config = dict(
    n_layer=12,
    d_model=192,
    n_experts=128,
    experts_per_token=4,
    d_expert=80,
    d_shared_expert=0,
    activation='swiglu',
    moe_layers=[4, 5, 6, 7, 8, 9, 10, 11],
    router_score='softmax',
    normalize_top_k=False,
    routed_scale=5.66,
    balance_loss=0.012,
    balance_bias=False,
    init_std_router=0.0152,
    lr_router=0.00492,
    vocab_size=8192,
    norm='rmsnorm',
    norm_eps=1e-05,
    tie_embeddings=False,
    optimizer='muon_hyperball',
    lr=0.00851,
    beta1=0.95,
    batch_tokens=131072,
    seq_len=1024,
    train_tokens=523400000,
    steps=3994,
    dataset='wikipedia_en',
)
Below are experts of layer 6 (counted from 0) of a mixture-of-experts language model. Rows are named router (the router's row for the expert), gate (a neuron's input weights, with its number), up (a neuron's input weights, with its number), down (a neuron's output weights, with its number) and show model dimensions 0-191. Each number is 50 + 12 x the weight over its row's rms, rounded and kept within 0 to 99.
After each expert's rows: a language model's description of what the expert responds to; "comes before" lists some tokens at least twice as common just after its tokens as in all text. This comes from a sample of Wikipedia text that the model never trained on. Tokens count by the router's weight.

# expert 12
router:35 58 51 61 40 37 52 34 53 40 71 48 54 57 45 31 69 33 72 43 55 52 48 41 64 64 58 42 51 50 62 20 53 51 54 39 66 34 59 71 70 67 42 48 49 59 49 32 33 56 54 65 41 59 26 45 51 63 33 48 65 72 58 61 42 29 54 65 60 50 50 40 57 58 50 66 45 60 36 70 23 66 67 45 49 35 29 56 57 56 45 71 44 60 57 57 62 35 53 46 34 28 46 43 65 65 65 57 41 24 61 64 35 51 53 56 48 44 37 42 38 36 58 63 43 56 49 53 41 48 60 45 44 40 56 59 47 49 42 45 53 47 45 62 46 35 35 23 55 48 56 42 56 53 45 56 52 70 76 50 42 40 33 60 56 58 74 46 64 49 60 61 54 58 39 26 55 45 41 26 40 68 34 75 47 38 48 67 62 46 30 48
gate1:56 40 61 41 47 49 52 66 57 35 59 63 49 48 53 31 48 43 31 42 59 63 60 49 46 45 45 61 46 34 52 48 62 59 38 64 49 44 47 52 77 59 38 52 30 60 53 51 44 38 46 53 64 68 47 65 51 39 47 40 41 55 54 50 49 43 45 52 60 39 46 54 34 56 61 44 53 85 52 34 60 52 55 61 67 42 78 41 76 43 45 39 41 26 37 54 36 40 17 52 50 68 56 44 49 49 38 59 49 44 59 28 70 54 48 51 56 37 15 47 62 36 47 53 62 63 56 58 54 83 39 49 58 53 58 49 50 36 33 45 41 54 66 67 35 44 63 42 36 36 40 58 61 48 45 63 36 64 35 48 61 32 37 32 55 20 46 51 32 70 57 49 39 51 40 51 48 61 75 35 56 51 70 49 83 40 40 50 40 69 65 50
up1:44 30 49 66 47 43 61 37 48 54 54 60 51 53 52 41 42 37 30 35 73 56 57 44 27 44 46 68 40 43 46 46 65 40 28 55 69 29 56 84 53 66 44 61 18 60 51 59 62 56 48 39 50 81 47 62 45 44 44 47 54 50 33 52 60 57 50 48 52 41 36 46 38 45 59 48 49 77 55 31 54 49 61 60 66 45 70 38 70 66 50 49 38 39 33 46 40 57 29 35 62 61 62 55 49 51 71 51 41 47 76 41 51 46 51 61 52 45 22 55 59 46 42 46 57 55 58 53 59 68 28 56 64 37 62 55 52 54 46 35 34 47 60 56 46 42 58 55 42 44 46 46 79 55 59 54 25 63 49 47 53 37 39 34 54 39 48 43 29 73 41 56 60 53 45 55 49 61 74 31 58 46 50 55 80 27 41 40 37 63 64 49
down1:45 55 61 41 29 43 35 64 32 37 62 47 47 51 51 65 62 65 73 61 58 49 47 54 45 33 42 39 37 37 52 65 38 53 44 70 74 42 37 51 37 46 50 40 45 63 52 48 63 62 59 48 42 44 59 49 44 54 34 34 61 51 31 50 62 51 70 39 73 70 32 50 72 41 66 57 74 39 41 48 59 77 47 52 67 24 45 49 38 52 43 57 48 58 51 32 33 39 34 49 71 48 37 64 37 65 54 72 65 54 66 38 51 54 48 56 43 48 23 71 61 52 51 59 63 41 60 59 51 29 45 53 68 55 46 59 69 48 55 52 56 40 35 42 47 63 67 63 61 50 29 47 50 58 54 64 27 72 42 53 35 50 29 48 53 62 69 53 25 49 54 56 53 54 60 46 45 49 43 22 52 56 34 44 50 22 37 42 54 44 31 52
Copula and auxiliaries. Forms of be and have after a subject noun or pronoun, such as was, is, were, been, often in "His father was".
comes before: " a", " not", " also", " the", " an", " been"

# expert 61
router:34 55 28 38 62 51 48 30 69 50 42 35 54 63 50 47 37 27 37 62 48 39 34 53 41 41 55 53 48 63 54 34 64 41 42 60 44 66 52 47 49 51 52 56 50 55 64 53 46 60 61 56 68 50 38 80 38 62 41 31 50 59 52 58 36 38 48 53 39 44 54 43 60 39 47 44 45 48 26 44 37 35 41 58 36 44 41 22 38 33 41 57 32 58 61 46 58 59 64 50 59 35 44 28 57 60 59 39 44 63 73 63 32 43 69 57 43 53 57 33 49 59 51 61 35 58 51 58 58 52 38 67 58 50 58 54 45 64 66 37 36 84 38 72 61 50 37 41 57 35 51 32 69 64 54 63 41 46 69 44 45 65 58 66 31 41 63 38 32 75 42 57 56 44 75 47 75 48 47 39 33 60 55 49 64 42 35 60 36 35 72 48
gate0:51 64 51 35 51 42 39 56 75 54 46 44 52 48 38 43 63 42 28 32 32 34 46 30 63 53 52 59 61 54 73 52 37 55 55 54 56 63 37 65 59 65 33 41 47 49 42 73 52 21 69 60 46 52 70 51 34 48 50 47 38 30 36 56 70 38 61 44 40 69 46 47 36 51 66 71 32 40 48 37 75 44 41 58 62 56 58 56 49 28 67 49 66 67 45 49 54 72 69 59 25 39 63 46 45 34 29 41 45 48 27 57 61 52 62 39 32 50 33 63 55 46 32 48 44 56 57 63 55 67 43 55 44 67 54 61 56 40 48 46 54 66 43 41 55 55 60 51 55 59 60 47 35 39 48 84 47 53 32 50 29 51 51 45 43 35 44 39 47 45 45 45 35 34 67 44 39 41 63 54 69 41 33 21 54 55 37 36 52 64 51 44
up0:46 60 40 40 31 49 26 54 55 48 60 41 49 42 68 26 55 39 65 56 45 40 53 58 73 27 47 35 47 49 50 43 38 58 49 65 57 52 48 62 72 75 42 57 46 58 55 76 41 52 51 49 41 71 69 60 46 34 51 42 56 56 56 72 45 62 57 50 39 54 37 61 57 46 46 67 51 66 51 65 64 38 31 78 22 49 66 65 41 33 48 43 58 55 45 36 69 51 46 42 38 30 66 44 41 41 70 31 56 47 60 52 42 31 47 54 62 43 46 47 59 43 31 45 68 35 64 41 81 69 69 47 51 42 52 66 36 49 52 40 50 58 52 51 35 53 34 50 50 48 55 26 45 64 49 62 60 48 34 49 29 54 69 51 52 52 79 63 51 52 53 44 30 66 56 57 35 56 48 41 70 39 51 35 41 31 47 54 63 53 52 24
down0:59 23 55 62 37 64 55 47 38 61 65 33 51 38 44 50 51 36 85 45 51 57 45 64 49 50 56 45 47 47 67 39 28 30 64 52 49 66 38 68 39 71 54 63 38 36 49 75 47 57 41 51 36 54 47 61 35 51 61 33 71 55 48 44 39 58 59 51 54 66 35 63 36 80 58 61 59 46 58 48 49 52 61 47 50 43 62 40 44 61 55 58 61 54 55 51 57 48 51 71 56 74 44 46 29 50 51 39 64 51 31 33 51 52 59 54 53 43 60 24 43 51 46 50 43 31 45 45 61 33 53 54 44 45 55 52 39 67 63 34 28 20 56 36 52 50 30 75 62 60 49 48 74 48 46 36 58 42 48 51 60 67 52 50 50 54 69 47 36 41 59 43 46 58 29 39 56 69 43 59 42 84 62 68 38 60 19 48 47 58 44 36
Coordinating conjunctions and commas. and, or, & and commas joining listed nouns in running prose, such as rituals and prayers, sidings, force.
comes before: " and", " the", " which", " a", " but", " including"

# expert 1
router:31 58 37 39 43 71 60 39 61 47 76 48 50 75 57 61 58 47 35 34 62 76 29 61 39 53 59 56 52 55 60 49 28 52 41 36 63 61 41 48 40 52 45 69 35 40 49 52 54 52 53 57 69 51 40 74 52 59 49 43 54 45 45 56 37 35 52 73 71 22 52 32 36 42 39 46 39 42 25 44 38 63 43 51 50 42 22 44 43 56 47 50 32 63 46 51 51 25 72 48 59 47 37 46 40 63 59 39 50 31 64 68 35 45 57 29 62 54 70 43 55 49 71 60 42 59 59 64 44 55 32 41 58 43 54 54 57 38 43 19 46 48 45 42 55 67 46 58 63 67 60 42 64 62 63 65 57 53 66 35 55 75 39 69 36 66 29 47 62 41 39 39 51 41 60 45 52 42 35 30 27 54 44 44 64 48 46 58 45 55 49 50
gate0:41 59 48 37 48 54 46 45 37 29 70 47 44 32 62 63 49 49 23 64 36 45 41 44 47 19 57 28 43 53 59 30 50 35 54 59 51 57 39 56 68 38 30 46 33 62 56 53 48 59 44 46 61 68 50 50 37 36 50 51 67 61 49 35 59 31 43 57 51 48 46 43 58 58 65 65 19 58 52 39 33 58 59 49 31 56 68 59 48 50 29 58 20 32 45 80 45 60 37 55 52 63 75 70 40 60 75 51 57 65 42 26 51 46 71 50 72 44 57 62 53 45 47 59 62 49 52 60 62 57 72 51 60 76 53 35 57 49 48 48 50 52 49 57 52 47 58 57 44 34 49 56 55 39 55 47 62 43 60 50 33 33 54 55 46 14 46 61 32 60 63 35 34 44 35 46 43 70 36 49 46 50 43 66 50 67 61 64 46 55 40 55
up0:53 40 19 57 39 63 81 47 42 62 25 52 66 56 35 57 43 54 68 31 60 56 59 60 59 81 47 52 30 42 59 74 53 64 41 46 50 62 66 50 52 70 50 36 47 38 70 29 34 57 45 49 40 61 61 49 53 27 38 47 42 50 35 52 43 40 49 60 40 32 43 61 62 52 47 50 64 32 47 61 61 60 32 57 63 25 50 39 70 54 83 48 65 56 61 47 52 45 66 40 59 55 46 23 81 49 37 38 45 54 49 45 35 54 27 60 26 52 42 41 44 57 46 45 43 47 47 59 48 50 45 59 41 21 41 70 42 50 63 61 58 46 59 41 50 44 40 32 48 50 43 35 46 48 42 55 47 57 39 53 72 60 33 63 31 71 64 32 48 56 59 54 52 51 43 41 51 35 54 62 40 57 45 46 59 57 44 57 46 38 53 32
down0:40 56 59 41 53 59 46 52 65 48 57 58 73 54 39 39 60 64 59 37 38 66 59 37 59 54 60 63 31 41 56 51 37 44 61 45 60 54 52 41 73 56 41 43 55 57 42 31 33 41 32 61 18 32 54 48 34 56 49 45 53 37 40 56 64 39 67 44 40 51 54 46 63 67 33 70 43 36 38 43 32 50 45 40 36 42 22 13 68 53 61 68 58 50 46 31 53 71 52 48 59 41 44 35 25 41 76 74 51 52 47 60 45 42 46 51 66 55 29 44 43 45 31 33 58 73 49 72 60 47 44 69 48 28 54 53 47 54 50 55 60 65 55 49 69 61 52 55 69 44 53 47 48 70 46 53 42 75 44 58 46 50 50 43 43 35 56 44 56 43 31 59 54 40 68 57 24 43 52 36 57 68 37 55 46 59 38 62 48 48 65 70
Table cell separators. Pipe separators in tables and results lists, mostly after a number or score, such as 13–7 |, also dates like June.
comes before: " ", "\n", " —", " +", " −", " –"

# expert 20
router:49 33 50 39 43 39 35 48 60 40 58 41 46 66 49 65 46 67 49 32 44 58 44 64 57 29 50 39 40 42 63 52 45 53 55 36 60 57 29 46 42 43 41 53 41 46 32 30 63 39 63 60 31 49 47 54 55 55 49 50 68 40 40 41 61 39 48 39 67 37 54 60 59 60 27 43 49 51 55 43 42 44 33 63 38 45 56 51 33 51 33 59 53 61 56 44 29 23 52 59 66 51 41 54 44 62 41 68 48 43 60 60 33 45 70 51 82 60 68 70 38 49 56 31 43 56 53 61 43 59 44 29 60 63 52 44 52 19 44 24 58 40 15 39 40 61 59 64 57 44 47 45 71 65 61 47 38 65 61 37 39 59 59 47 36 48 73 50 30 40 67 29 35 16 44 46 38 31 58 38 61 58 44 47 55 50 40 50 64 53 37 39
gate2:52 39 53 47 54 58 61 66 39 24 33 63 86 51 37 51 34 42 45 39 50 67 35 38 64 88 40 37 50 58 43 44 54 67 59 54 47 50 65 23 38 48 35 65 49 46 43 58 53 30 60 55 47 60 27 64 55 36 66 50 54 50 68 55 58 65 48 64 59 61 66 44 37 48 55 24 61 36 35 44 58 37 57 39 39 53 60 68 65 30 37 60 50 41 52 37 37 53 40 56 46 60 48 43 61 52 58 55 44 44 29 57 73 47 28 48 54 39 52 45 51 57 41 27 55 51 54 49 68 35 56 59 41 57 29 47 53 57 38 54 43 69 49 90 20 51 48 52 37 38 55 44 61 61 52 45 62 69 53 57 29 47 30 76 48 47 54 61 54 57 63 44 35 41 47 29 53 38 48 58 46 35 56 56 46 42 52 51 55 63 46 42
up2:43 66 53 40 61 49 47 25 62 64 70 33 31 54 57 54 49 51 45 42 56 61 36 47 35 46 56 65 46 49 61 49 30 48 39 54 53 58 46 69 59 52 50 24 57 34 49 58 36 40 40 49 65 42 71 58 52 63 41 44 43 55 47 60 50 29 46 25 33 48 44 60 42 69 68 32 55 31 59 65 62 75 48 47 75 36 37 29 40 42 57 51 48 63 48 45 65 45 66 51 72 43 56 39 46 37 47 54 52 18 47 60 44 46 46 40 50 57 40 43 64 40 44 82 36 46 45 47 65 53 49 57 53 49 61 74 49 63 71 36 48 34 53 35 72 34 38 56 61 55 37 51 34 47 55 79 45 28 58 53 70 38 60 56 42 67 41 58 52 34 33 70 42 54 58 45 58 54 50 48 48 71 46 32 63 37 48 25 56 65 43 43
down2:56 41 45 58 66 52 46 55 32 41 45 83 68 39 25 37 54 47 35 46 61 57 54 53 64 50 68 54 45 64 53 48 43 37 68 30 41 54 51 45 60 64 50 36 57 55 43 59 54 24 50 57 00 57 34 58 51 50 56 41 39 59 61 57 23 57 53 51 28 53 46 40 63 47 43 53 52 47 35 53 65 38 47 50 63 58 57 42 37 34 38 57 43 42 53 52 52 57 88 71 42 64 56 62 79 53 54 54 57 46 72 57 48 33 28 45 32 37 57 63 48 47 45 33 22 31 69 52 45 60 46 41 41 59 43 25 49 55 37 34 60 59 59 59 58 47 45 51 33 45 61 46 70 58 43 54 59 49 37 53 40 48 63 44 52 45 44 63 46 62 53 58 50 49 58 76 58 47 33 57 59 42 30 51 47 38 45 56 51 53 28 66
Table cell separators. Pipe separators between table cells in election, sports schedule and results tables, plus colons and semicolons before values.
comes before: " ", " \"", " —", " A", " Labour", " Conservative"

# expert 54
router:47 38 49 52 31 68 41 71 42 53 74 44 23 57 48 66 64 71 52 56 59 46 66 43 45 51 56 41 40 39 36 51 36 60 42 59 67 44 22 51 53 62 43 40 43 44 50 51 58 26 62 62 35 60 61 68 31 37 34 29 55 38 47 64 54 43 31 54 53 59 32 36 53 54 50 62 49 55 28 50 49 50 52 64 39 32 41 61 47 27 61 51 44 57 55 61 53 37 55 42 51 52 64 40 52 54 44 76 66 45 66 31 31 68 72 43 62 48 39 43 28 40 68 42 58 49 53 81 50 34 56 43 55 63 72 60 58 45 34 32 44 55 47 58 36 53 52 41 65 48 52 50 68 49 60 54 42 34 60 44 26 46 36 46 41 62 65 65 41 36 66 41 47 52 43 40 38 38 44 33 55 57 17 27 48 39 41 53 45 34 50 38
gate1:54 41 59 44 51 58 64 57 44 36 27 50 63 50 58 64 45 48 52 21 36 47 54 38 65 49 50 45 48 45 67 52 55 54 50 39 59 51 44 43 50 24 56 40 45 35 54 54 40 58 33 55 82 39 55 35 64 42 37 49 51 48 55 70 66 28 71 55 47 42 51 63 53 51 71 53 39 33 51 25 56 72 55 54 52 54 57 45 44 44 40 37 42 60 36 63 53 31 50 51 46 51 42 49 59 67 80 51 65 51 42 69 28 56 38 57 54 32 50 51 43 38 57 53 51 39 45 38 35 42 65 38 60 60 43 53 51 38 61 51 55 61 50 43 31 80 53 40 41 51 61 34 59 28 52 73 61 49 44 36 35 31 59 93 39 62 31 57 45 63 61 45 88 38 56 40 57 53 72 55 69 49 50 39 62 56 40 51 35 51 38 58
up1:48 56 54 52 51 49 39 48 62 85 27 50 63 57 56 48 57 41 44 66 84 41 53 85 39 71 44 61 63 50 74 47 45 40 62 74 40 66 44 40 46 62 50 50 55 46 45 47 63 44 59 41 55 45 52 52 76 33 45 47 52 30 64 41 38 44 18 48 35 51 44 42 77 54 47 40 56 56 31 46 48 47 50 53 47 50 36 41 49 54 47 50 48 38 56 38 41 53 52 50 64 62 30 58 65 32 59 48 47 65 55 34 41 28 49 34 72 50 50 58 72 50 50 47 51 58 49 52 29 62 40 54 51 58 48 42 60 43 24 53 72 38 33 52 50 27 59 50 58 56 32 52 42 55 21 43 55 24 58 71 53 39 52 32 39 35 61 38 47 58 50 55 38 57 48 68 61 36 49 39 54 64 49 32 55 25 38 53 54 58 67 61
down1:25 52 47 44 56 39 24 45 40 58 48 53 64 54 53 41 38 46 32 49 50 59 63 65 53 42 31 63 50 43 49 66 63 48 52 59 59 67 52 50 46 54 49 47 39 56 42 57 65 35 38 48 35 50 39 60 37 63 61 68 36 63 53 52 57 66 40 42 43 55 44 49 39 67 39 43 36 58 58 54 53 56 38 50 58 38 43 53 34 63 59 48 43 09 36 51 32 69 55 36 50 39 78 49 67 12 74 65 47 63 38 26 38 40 59 59 56 58 77 62 69 49 72 57 65 49 30 62 51 67 45 51 59 56 42 46 56 58 35 54 65 50 34 42 47 50 48 42 43 43 42 27 76 64 58 39 47 51 37 39 59 57 33 35 66 50 47 28 72 49 53 51 44 57 63 69 47 50 47 55 58 59 33 35 75 46 67 48 43 41 53 40
Agent and instrument prepositions. Prepositions after passive or other verbs, mostly by, with, from, at, as in recruited by, described by, traded by.
comes before: " the", " a", " his", " her", " an", " their"

# expert 23
router:48 34 44 61 38 50 48 59 37 49 59 51 48 67 49 36 75 45 61 37 56 48 72 53 44 36 53 51 63 66 58 49 34 61 59 49 57 30 34 64 45 57 61 45 53 70 59 38 34 60 56 63 77 57 54 44 57 41 53 41 48 31 34 55 39 49 61 62 38 74 38 42 48 38 48 82 55 35 26 26 62 69 56 42 47 50 60 61 51 54 61 51 72 75 61 70 62 48 41 71 55 49 47 38 38 65 71 63 80 47 52 42 52 59 70 62 58 56 39 52 42 47 66 40 51 40 54 64 51 67 55 38 45 56 62 45 63 48 45 17 35 64 50 66 42 47 35 37 64 50 56 55 54 46 65 51 55 33 83 45 61 42 43 71 41 46 39 36 44 33 66 36 48 51 59 31 49 55 37 37 61 60 41 65 59 55 35 45 38 45 56 52
gate0:58 45 55 46 57 38 58 84 53 53 38 42 65 40 71 43 56 75 60 55 38 24 52 55 33 39 52 47 33 54 52 61 46 42 58 47 43 46 57 44 49 51 61 43 45 55 39 63 49 26 51 56 67 46 56 56 34 51 16 50 64 38 50 52 47 25 66 59 56 53 53 49 44 46 54 43 40 48 67 51 48 48 33 62 41 61 59 49 49 50 44 45 47 50 50 32 42 59 55 71 62 67 34 50 49 76 20 37 53 66 39 59 19 61 50 57 40 35 31 40 55 42 61 38 60 42 56 36 54 77 55 43 58 78 58 27 39 62 29 55 50 40 64 41 45 65 63 43 58 60 45 48 49 23 66 50 57 70 39 41 52 68 52 33 62 66 75 45 58 45 53 48 41 44 74 37 36 47 42 62 39 60 68 46 46 61 58 34 33 52 44 44
up0:48 64 32 46 54 55 54 56 40 27 50 38 34 57 34 59 54 63 61 77 44 49 50 42 62 60 44 41 35 37 40 52 45 70 29 39 43 56 46 42 35 59 46 59 43 60 41 50 34 61 47 41 64 36 53 54 52 67 51 52 46 68 56 34 45 46 44 60 45 47 49 69 68 66 45 61 45 40 40 50 70 44 60 35 43 39 60 33 52 53 73 48 27 39 58 41 55 38 59 38 59 44 53 45 71 31 48 54 67 45 38 26 34 56 42 36 41 69 61 49 69 57 59 51 51 38 45 87 69 61 52 59 49 70 28 64 40 29 56 63 45 47 51 83 54 40 51 51 71 50 36 43 46 42 43 72 43 53 36 56 67 55 37 52 64 71 19 59 47 30 59 48 60 43 68 60 65 49 60 64 40 44 36 58 35 51 65 49 47 31 45 44
down0:46 22 64 46 59 70 54 49 55 69 63 46 72 48 68 46 55 47 44 24 41 27 53 45 45 58 39 52 56 75 47 67 65 54 66 43 34 48 36 43 43 69 45 70 39 65 62 34 47 56 33 48 58 43 48 45 58 58 21 24 61 55 44 47 24 29 65 41 56 47 57 58 43 41 62 40 59 38 43 59 53 58 47 34 47 48 32 49 38 73 52 65 42 49 42 26 55 49 62 45 44 51 38 41 76 47 42 37 61 45 38 48 44 55 52 46 45 58 37 47 52 47 38 17 54 58 47 42 62 62 53 51 59 70 38 44 46 61 52 52 56 66 29 22 56 45 62 53 50 81 71 49 47 57 67 31 48 41 59 37 55 67 48 49 58 42 53 39 50 48 59 66 52 62 57 41 27 46 49 55 70 30 45 67 59 56 63 62 50 53 61 31
Clause-linking conjunctions. Conjunctions and relative words opening a clause after a comma, such as as, when, where, while, but, than, because.
comes before: " the", " a", " he", " it", " well", " they"

# expert 52
router:17 74 49 61 62 36 62 55 66 37 58 45 47 61 28 41 47 33 65 36 50 40 57 38 73 51 62 33 45 48 72 33 50 53 67 41 55 52 52 66 63 69 47 43 49 61 47 25 29 70 60 55 44 57 35 48 51 59 40 54 51 65 46 58 34 27 57 48 59 48 43 44 55 53 56 66 44 44 35 60 36 52 72 47 55 56 24 61 59 51 48 58 42 61 51 73 65 44 62 45 50 43 39 40 59 62 62 46 44 33 67 57 40 55 53 42 45 36 36 35 59 58 57 49 41 52 42 56 38 48 45 55 49 66 54 58 47 56 43 40 45 31 37 60 43 24 31 29 46 31 43 54 69 57 48 55 46 71 78 53 52 35 48 62 60 56 68 38 76 46 61 52 68 50 38 24 47 45 45 37 39 68 40 86 38 41 43 62 53 48 40 53
gate1:49 59 38 27 78 47 46 44 58 50 57 56 40 29 51 44 50 54 70 56 40 47 58 41 29 55 55 31 42 43 72 41 52 51 37 40 51 61 34 49 57 44 27 37 30 68 53 60 61 71 43 50 57 47 79 50 42 31 57 53 69 51 26 37 52 38 43 37 36 31 60 68 42 33 68 59 48 48 37 45 58 34 29 55 52 46 58 55 44 50 61 65 54 47 38 39 51 67 38 57 36 64 52 47 60 69 45 62 73 61 58 43 51 60 35 41 52 60 48 52 54 62 38 46 53 60 49 51 28 39 39 37 72 37 62 50 61 26 52 56 43 43 57 73 64 40 39 59 42 66 48 45 59 67 69 31 73 57 23 56 51 47 59 48 57 61 57 47 57 64 48 40 43 39 35 71 38 36 31 58 78 49 45 57 55 66 69 55 66 37 44 46
up1:53 44 48 75 45 54 51 64 39 52 46 54 52 48 49 56 38 62 45 51 42 39 42 50 48 32 44 58 44 38 65 63 54 63 44 60 49 48 75 68 57 42 64 71 60 47 81 41 54 33 71 45 31 37 50 35 73 60 30 52 50 48 61 42 40 38 57 44 53 49 49 52 49 41 47 40 47 41 63 41 40 43 66 51 47 50 50 49 53 61 58 74 58 36 42 54 51 41 36 43 52 51 48 34 35 36 56 51 38 49 42 39 55 48 55 60 41 42 37 53 57 52 71 47 51 36 36 51 57 42 53 67 58 75 32 54 45 49 27 30 69 61 31 45 40 46 65 33 61 33 47 44 65 37 79 53 35 78 31 33 59 45 45 40 49 38 22 42 48 49 61 64 49 82 53 41 89 66 56 63 29 48 70 54 51 23 48 40 43 52 37 54
down1:64 56 49 63 56 40 63 47 54 16 59 46 20 49 54 31 47 73 67 61 28 47 60 65 46 32 43 56 66 48 61 43 42 25 56 54 51 62 51 47 41 51 52 38 54 57 67 71 71 50 42 50 48 58 66 46 35 43 23 44 29 41 59 64 62 39 66 49 51 53 43 31 21 35 50 46 66 50 61 47 36 53 61 39 60 57 86 49 24 42 55 58 58 31 62 24 39 55 42 54 64 42 62 62 49 43 40 51 51 47 34 57 39 38 63 31 61 44 58 31 59 45 66 47 63 41 55 52 54 39 27 58 49 34 64 37 45 56 32 57 55 52 39 65 36 44 42 61 36 48 68 49 38 45 64 42 55 64 47 53 66 53 44 58 59 59 52 58 55 51 30 37 66 56 62 66 54 47 67 62 60 53 58 41 32 48 64 50 39 53 46 69
Auxiliary and copular verbs. Forms of be and have after a subject, such as was, is, be, has, had, were, in narrative and descriptive sentences.
comes before: " a", " been", " also", " not", " the", " an"

# expert 31
router:59 31 41 52 60 58 34 56 60 18 33 68 35 50 60 67 53 57 40 64 62 59 64 54 51 55 46 42 53 20 49 46 39 35 52 53 52 69 47 44 59 61 38 51 47 61 36 69 54 50 43 66 29 41 63 40 34 62 59 47 50 57 62 74 70 63 52 59 66 48 44 62 44 67 67 51 54 47 65 47 48 28 46 48 32 47 49 39 55 39 64 52 63 37 54 62 40 35 55 42 47 60 32 66 58 37 72 44 41 20 37 50 64 64 37 34 57 42 69 50 48 52 51 29 44 39 42 80 51 33 50 37 50 52 45 34 53 38 50 53 36 50 43 60 30 34 43 66 41 47 56 48 68 62 32 48 66 43 35 61 44 50 44 40 33 43 45 48 22 41 52 44 61 32 65 43 48 48 77 42 52 38 71 47 54 49 39 74 54 30 45 63
gate0:45 65 48 45 67 47 35 65 45 44 54 56 49 57 56 23 47 59 62 50 55 57 54 46 52 64 58 47 43 27 40 55 55 73 61 61 41 40 39 48 52 50 54 44 33 55 71 45 52 53 50 47 37 54 50 45 24 53 55 42 56 76 52 75 54 25 66 48 72 39 68 48 45 59 55 79 48 52 30 54 48 37 59 50 64 48 69 22 44 49 43 50 59 41 58 47 59 63 62 35 42 67 69 47 42 72 53 66 84 19 35 53 62 52 35 44 53 37 49 56 40 72 48 44 56 41 61 40 31 58 34 37 28 38 39 27 53 55 35 32 50 44 53 57 44 60 40 51 40 60 47 53 57 51 28 52 50 53 40 35 32 51 58 50 56 42 45 40 47 66 55 60 50 63 31 63 37 28 51 52 56 27 23 50 78 48 62 51 51 58 60 44
up0:57 23 54 49 49 67 40 36 51 75 46 53 41 39 51 42 44 66 58 48 46 53 58 55 54 38 61 20 49 30 51 40 66 50 65 71 33 52 44 45 53 53 54 40 54 51 30 48 46 34 32 52 20 64 53 45 42 55 56 46 46 82 55 62 49 49 52 46 66 46 61 51 42 34 39 74 43 34 56 25 47 54 53 42 54 60 42 38 51 71 59 54 52 51 38 55 48 46 69 28 52 46 61 55 35 76 62 59 54 45 63 69 64 38 45 61 61 48 20 47 55 48 41 40 65 39 45 63 29 73 44 35 57 40 34 43 50 65 29 55 56 54 55 43 49 50 24 57 62 53 60 39 63 49 66 41 57 62 51 33 38 48 54 49 57 34 68 49 40 87 63 64 23 45 60 41 45 51 58 50 53 48 53 64 79 61 49 33 50 38 57 44
down0:42 39 38 60 48 61 39 70 56 44 61 42 53 57 48 45 47 57 54 66 53 57 56 59 48 44 36 67 34 66 72 65 29 54 33 41 33 51 38 41 45 46 44 31 55 51 35 64 28 37 39 41 59 44 58 56 50 36 57 47 41 30 36 38 64 48 35 55 45 62 27 47 49 82 62 37 51 51 40 56 45 33 49 44 58 69 54 40 42 40 57 52 54 31 46 55 60 35 45 46 46 44 64 63 31 54 20 45 62 55 49 54 61 50 60 50 57 57 51 53 66 33 56 62 46 55 42 60 81 69 63 59 51 47 37 57 55 58 47 62 22 55 32 43 42 39 76 51 67 51 48 65 79 31 47 46 42 67 49 53 60 49 34 53 64 52 59 65 69 34 53 42 58 47 54 23 50 39 22 45 66 39 68 47 52 64 54 26 41 55 63 75
Sports medal tables. Pipes, dashes and words in athletes' medal records and championship results, such as World Championships |, Gold medal –, Cup of Nations.
comes before: " ", " Championships", " medal", " Gold", " Team", " Cup"